From a checkpoint of a small mixture-of-experts model trained on Wikipedia.
Experts: 32 experts in each of 8 layers, 320 GELU neurons an expert, 2 picks a token.
Training: a variant of SOAP for the experts, 824M tokens, 6286 steps.
Below are experts of layer 3 (counted from 0) of a mixture-of-experts language model. Rows are named router (the router's row for the expert) and show model dimensions 0-159. Each number is 128 + 32 x the weight over its row's rms, rounded and kept within 0 to 255.
After each expert's rows: "mostly gets" lists some tokens that are sent to it at least half of the time. This comes from a sample of Wikipedia text that the model never trained on.

# expert 29
router [131 151 156  95 171 161  74  88 175 141 135 103 137 155 140 163 116 129  98  59 140 109  70 125 120 115  59 150  93 164 145 100 197 144 154  82 131 117 142 143 156 115  76 179 110 148 157 169 117 117 103 127 141 123  89 105 122 113 160 114  85 138 109 150 119 182  94 117 184  94  96  85  90 170 108 181  65 140  99 167 168 143 123 128 120  94 169 144 177  99 162 146 117 147 133 137 111 121 115 137 130 142 146 161  55 163  95 162 165 159 125 106 169 157 161  63 163 114 158 141 111 124 151 141 118  85  50 164 170  93 127  60 155 112 145  92 114  90 148 124 112  65 168  75 151 145 164 116 118 155 138  88  82 103  97 138 101 134 151 197]
mostly gets: " is", " also", " are", " was", " not", " been"

# expert 6
router [ 38 119  89 123 101 140 179 101 140 119  95 116 159 131 126 142  70 172  95  73 183 128 139 154 129 128 105 124 141 115 173 132 143  85 159 127 175 139 154 131  90  69 130 168 109 100 147 184 207  75 138 135  94 134 160 167 110 187 110 143 122 137 135 109 139 123 122 156 152 208 119 128 106 208 149 151 123  84 121  89 139  97 154 139 162 107 154 105  97 138 139 152 133 116 110 140 178 116  98  97  88 137 178  85 166  87  77 139  86 156 132 158  95 127 110 131 121 174 178 147 125 114  86  73  67 146 139 121 144 148  82  88 138 110  72 188 152  68 155 134  70 108 139 169 108 147 122 128 138 181  79 109  91 102 152 137 122 147 170 106]
mostly gets: " William", " K.", " Johnson", " Richard", " J.", " E."

# expert 12
router [109 149  99 155  54  74 133 130 131 126 100 121 103 101 162 162 155  24 142 156  91 139  88 107 133 156 140 125 152 132 130 126 134 158  85 143 119  89  84 112 124 179 126  48 160 112  40 143 107 142 154 114 110 140 106  77 185  77 142 158 146 136 125 147 130 123 124 186  86 124  63 180 161 126 100 144 115 137 164 141  93 176  73 122 132 136 109 139 176 111 139  95 106 140 150 133 130 138 108 142 146 112  62 147  91 137 150 144 147 176 138 167 112 131 154 143 126 150 109  86 152 167 133  92 166  93 137 139 146 107 146 157 144 155 113 146 121 163 107 113 114  34 166 183 128 127  86 138 117 128 192 165 175  53 180 174  78  96 122 121]
mostly gets: "He", "==C", "|---|---|---|---|", "Scientific", "As", "At"

# expert 1
router [148 101 134  72 105 166 146  94 126  55 162 113 121 104 112 125 108 179 115 144 146 148 113 130 110 175  29 135  99 100 171 136 195  87 201 136 109 110 160 141  80 156 144 193 156 111  81 105  89 109 128 150 169 166 155 159 149 154  91 144  71 155 176 144 122 148 139 110 110 168 139 183 150  92 110 129  70 127 125 171 150  98 127 116 200 142 158 150 137 143  98 165 135 130 134 140 184 162 101  99 169 133 160  66 107 116  89 171  56 167 147 149 104 154 118  95 130 122 149 130  94 128 148 158  80 138 174 111 145  84  78 117 157 112 116 170  79 105 119 119 176 105  54 129 133 104 118 125 126  96 132 160 119  87 149  97 103 104 108 165]
mostly gets: " \"The", " \"S", " My", " You", " \"A", " \"M"

# expert 10
router [141 120 144 105 137 149 121 156 114 121 120 146 157  93 149 127 128 121 125  60 131 108 164  98 117  88 202 142  86 108 146  85  45 141 110 136 144 117 123 138 151 139 130  99  91  96 200 150 192 137 128 121 153 130 164 124 125 140  97 125 155 116  49 154 111 119 141 174 110 128 119 105 111 118 106 159 100 136  82  98 121 166 104 118 109 119 167  98 160 138  42 104 142 167 163 135 117 156 195 149  57 116 161  96 106 168 112 149  88 152 187 140 176 194 157 117 151 152 124 140  89 154  78 144  92 134 113 121  29 133 144  63 196 139 110 163 146 137 144 103 105 131 152 152  80 118 202 162 136 128 160 104 104 188  84  94 122 148 154 148]
mostly gets: " d", " ag", " cl", " population", " c", " mon"

# expert 31
router [ 89 141 108 102 164 177 165 113 112 125  91 144 167 124 104 132  74  83 199  82  83 118 131 135  86  94 153 109 145 154 128  74 133 135 194 118 171  92 176 116 177 155 158 156  94 129 111 139 127 118  95  96 141 160 124 128 141 151 108 150 150 125 174 129 100 164 140 137 126  99 124 130 130 169 146 124  63 163 129 101  81  98 162  73 113 146 167 129 144 105 131 152 123  79 143 123 144  94  94 191 192 154 177  81 106  79 182 146 122 111 158 126  82 179 106  93  81 125 179 111 194  89 202 160  54 146  79 150 103 141  87 138 102 113 101  91  91 132 135 127 129 131  67 156 149 171  84 171 128 125 146 137 144 122  86  91 181 148 122 112]
mostly gets: " of", " for", " with", " between", " all", " from"

# expert 3
router [ 88 135 142  79  74  63 174 153 122 160 149 155  92 150 108 140  92 185 101 111  83  61 113 117  98 195  90  74 131  94 118 134  75 140 104 158 160 132  90  98 129 160 136 127  82 122 158  95 120 158 143  52 164  73 120 128 122 101 130 179 162 141  96 155 117 109  98  80 123 119 139 100 160 124  97 134 129 149 159 126 149 143 146 182  93 101 124 174 135 190 134 143 154 145 118 111 128 144 158 154 194 148 137 147 167 121 112 105 138  95 122 138 115 117 110  95 168 175 145  65 140 189  63 154 139 214 108 127 182 172  90 132 130 129 105  48 123 142 164 140 129 170 114 119 161 188 126  86 156  69 156 131 140 113 140 123  94 165 142 153]
mostly gets: " ", "it", "ic", "id", " —N/a", "at"

# expert 8
router [144 144 148 147  86  70 141 145 112 135 142 140  35 146 109 110 185 139  88 184  82 126 101 103 155  91 150 137 140  99 129 155 174  92  93 113 104 171  71 138 141 177 132  83 109 137 127 138  66 130 159 131  68  78 125 199 142 145 144  75 148 147 157 122  98 105  87 136 100  93 107 144 137 113 127  99 146 125 130 154 130 120  94 176  84 162  97 172 103 141  98 189 169 108 133 104 138 151 153  74 130 120  91 196 127 151 154 184 191 134 108 158 109 189  95  96 112 107 155 109 159 156  71 151 177 145 111  87 184 151 161 168  93 146 168 173 117 142  80  69 143  96 126 110 134  94 132 161 115 123 175 189 135 108 128 156 122 100 138 118]
mostly gets: "ur", "ter", "he", " inter", "her", "our"

# expert 20
router [ 73 135  94  96 126 164  90 142 136 116 116 128 186 105 144 180  67 201 154  66 129 149 154 151 152 159 146 127 138 163 182  56 127  99 178 167 187 116 124 104 127 108 100 151 130 123 125 161 155  80 122  81 153 125 144 145  87 112 112 100 100 166 115 152 144 137 113 152 120 143 158 121 173 147 172 131 142 129 146 167 128 114  51  90 185 156 111 115 123  90 121 122 100 124  83 205  78 111 121 135 171 132  89 127 151 113 101 150 104 159 149 116 146 160 174 165 117 114 108 147  94  80 179 112 128 112 121 121 136 157 201 118 104 129  83 135 139 134 138 178  86  75 119 188  67  93 111 100 113  57 124 164  92 156  79  95 192 131 164 114]
mostly gets: " June", " November", " January", " October", " September", " July"

# expert 2
router [ 90 148 122  99 174 130 151 122 157 127 165 151 110 118 100  82 122  95 100 155 125  84 161 115  97 124 137  81  58 168 108 144 102  97 119 121  70 165 124 121 169 143 118 124 102 172 119  88 135 120  83 190 103 113 213 148 111 117 152 129  73 116 129 117 155 119 166 145  82 113 229 106 122  99  98 101 183  84 220  87 140  90 134 175 130 165 131 119 114 131 163 136 104 151 129 184 139 143  74 166 167  99 110 133 151 139 124  98 204 146 137 185 143 115  95 119 148  91 133 118 203 160 147 119 119 130 115 161 127 104 137  99 111 109 135 107 106 169 111 159 104 170 127  83 152 112 181 132  82  67 106 156  81  88 118 120  84 109 104  83]
mostly gets: "ity", " government", "ation", " University", " President", " General"

# expert 25
router [144  98 136 171 130 132 114 174  53 146 137 111  79 111 123 110 166  81 176 200 127 139 142 152 123 203  57 131  82 142 135 148  93 124  95 133 106 126  71 115  89 113  88 126 141 142 139 170 101 122 174 167 119 131 157 192 115  85 103 106 141 159 177 115 125  97 144 170 127 110  79 128  85 125 136  98 158 130 159 123 179 154 212 213 151 128  87  96 144 124  85 128 126 119 180 112 138 115 130 133 147  94 128 165  62 166  99 136 121  55 138 120 115  59 124 181 114 107 139 116 116 134 114  92 178 174 127 147 178 104 150 153 159 133  88  97 180 127 132  93 122 181 132  99 136 106  89 120 122 105 143  86 112 143 132 147  74  91  82  91]
mostly gets: "en", "l", "n", "ler", "inn", "-l"

# expert 21
router [179 123 175 141  70 122 145  89 156 137 195 133 140 100 135 141 132 122 104 133 144 146 122 150  94 149 139 125 139 139 179 123 171 113  85 108  41  69 106  85 180 133 116 156 166 152  94 121 132  87 148 122 152 124 160 129 166 138 137 123  97 144 124 163 115 142 159  79 145 150 118 131  83 119 111 154 108 155  78  50 173  93 134  69 197 136  66  99 153 127 113 167 133 122 153 105 115 168 143 162  81 179 130 124  80 107 157 155 173  80 106 144 201 160  76 127  84 141 108 129 148 132 122 113 118 115 119 138  90 132 122 156 154  95 105 136 129 168 189 174  61 119 146 109 163 156 118 154 172 105 152 196 127 156  60  83 124  52 135 117]
mostly gets: " first", " three", " second", " two", " final", " four"

# expert 13
router [137 105 135  96 147 141  68 141 114 154  99 154 130 178 127 155  74 132 141  42 100 157 176 102  90 124 127 113 222 150 188 155 116  53 105 101 122 124  93 108 142 155  86 201  99 163 201 123 135 133 143 182 123 118 145 133 137 128 123 156 155 129 112 145 105  90 135 120 143 159 149 174  58  71 104 108 145 148 159 133 137 193  87 128 101 139 111 119 144 151 128 108 119 147  79  73 125 124 141 147 113 156 141  57  91 150 135 128 158 155 115 143 203 125 139 161 107  99 173 117  80 138 169 119 118 127 125 124  55 163  85 147  77 118 156 122  77 139 165 190  80 153 112 119 133 171 135 131 102 110 145 136  91 158  48 124 125 114 114 120]
mostly gets: " up", " end", " part", " work", " back", " man"

# expert 15
router [163 102 149 118 120  88 153 135  47 175  97 142 112 149 175 129 133 151 153 127 112 128 176 123  90 131 122 153 106 137 109 149 108 111 139 116 113 103 110 116 112 160  88 134 101 118 122  93  83 162  89  98 133  97 140 182  92 182 169  95 144 119 149  96 128 136 164 142 152 125 115 138 175 112 162 134 130 118 114 157 135 161 152 116 105 141 154 141 169 178  95 126  66 144 106  95 121  70 162  63 157 159 147 111 126 112 149 196  58  55 135  53  61  90 113 134 157 164 118  85 166  88 176 119 174  93 134 127 155 135 132 137 172 183 207 134 143  96 150 162 109 109 136  86  56  93 114  77 140 166 158 106 179 194 130  99 110 153 163 109]
mostly gets: "b", " b", " s", " f", " p", " m"

# expert 27
router [163 133 109 208 156  96 135 129 137 116 110 123 159 128 105 142  58 108 158 114 136 187 105 139 126 136 124 137 171 137 155  92  84 189 123 123 130 136 116 134 100  92  98  84 141 107 112 145  99 106 178  93 115 120 134 101 113  33  59 119 110 123 113 140 141 194 117 129 103 155  98  90 114  81 102 154 115  85 180 141 166  82 149 105 140 122 120 163 102 158 104 178  42 111 142 101 138 122 110 170  66 139  96  89 184 171 117 124 158 176 127  83 165  83 176 122 140 170 109 158 126 150 117  82 147  55 127 166 124  66 141 146 100 109 105 127 100  98 106 151  76 112 117 179 134 160  97 140 148 116 113 210  71 140 144 127  89 147 128 157]
mostly gets: " 2018", " 2016", " 2010", " 2015", " 2005", " 2022"

# expert 0
router [145 124 148 183 147 185 104 108 195  57 145  86 142  70  97  59 137 171  90 137 105 116 141 116  95 122 138 102 151 195 107  87 147  97 207 163 103 146 164 116 105 159 127 117 134 120 183 149 158  83  88 102 139 147  93 199 164  90 121 127 148 102  91 113 166 136 107 140 108 143 163  80  65 152 139 164 116 139 137  76 188 197 116 129 164 167  90 136 154  95 118 168 115 137 126 119 128 141 150  67 175 121 162 177  98 101  83  64 116 137 148 140 170 128 112 111 139 155  73  76 118  80 146 122 139 103 124 154 102  93 162 132 101 152 112 125 145 125 152 109 106  41 134 169 117 162 115 153 112 151 127  89 116 145 122 134 147 104 160 165]
mostly gets: " (", " (19", " (born", " (A", " (S", " (C"

# expert 22
router [ 90 171  61 124 160 182  83 112 111 139 128 123 163 112  96 204 113 108 154 201  97 109 135 165 117 119 118 142 105 119  88 160 127 122  88 142 108 156 112 154  97 142 146 142 104 106 162  63 113 117 144 176 110 171 164 115  81 129  77 125 169  71 131 135  94 121 157 119 162  90 100  80  69 110  76 142 100 155 190  86 140 129 117 145 100 131 156 172 140 147  74 159 135 120 157  86  71 109 136  95 126  66 134 166 177 147 148 146 131 114 103  66 169 195 155 133 159 144 102 121 179 100 173 166 107  93 194 167  88 113 136 118 123 132 114 100 119 141 138 146 178  69 150 108 162 147 162 142 106  93  87 174 104 146 101 132 167 147 104 174]
mostly gets: "s,", "es,", "ing,", "ation,", "ers,", "ions"

# expert 16
router [101  93  79 123  75 147 130  94 156  74 179 112 182 171 124 134  92 180 163 130 151 121 164 158 154 101 178  90 140 170 135 136 163 108 157 138 167 120 128 142 128 119 167 164 141 168 200  94 140  93 115 120 133 183 107  86 146  95  96 219  73  78 143 128 143 125 134 147 148 142 122  97  76 157  91  66  99 149 199 114 107 143  85  95 110 113 134 131 146 130 187 124 135 149 124 155 122 159  88 119  85 100 136 122 108 126 124 174 149 150 166  98 132 112 134 168 175 161 125 157  82 123  85  53  53 159 170  87 115  95 108  74 152 151  91  81 136 156 151 106 133 105 109 125 120 106 148 115 100 122  83 215 144 136 124 146 129 119 140 167]
mostly gets: " Title", " ENG", " Stadium", " Votes", " County", " Sweden"

# expert 23
router [ 86 113  93 104 227 102 155 116 110  74 134  86 136  83 106 171 120 152 148  59 138  69 123 135 182 115 127 183  75 115 133 172 124 117 199 123 103 131 149 140  98  82 135 173 117 136 161 128 123 122 107 126 145 128 181 140 158 185  92  77 134 113 141 136 128 159 114 120 131 104 151  72 124 123 164 160 122 147  67 149 101 101 105  72 145 176 155 113 163  93  88 122 120 134 178 156 160 234 173 111 122 105 142 141 182 133 161 123  95 186 154 170 161 148 146 107 181  72 103 128  88 118 113 107 103 114 163 141 110 149 124  86 144  73 148 141 145 134 128 129 109 106  83 130 154 117 170 130 167 107  97 109  63 131  93  76 110 128 118 163]
mostly gets: " W", " K", " St", " N", " D", " C"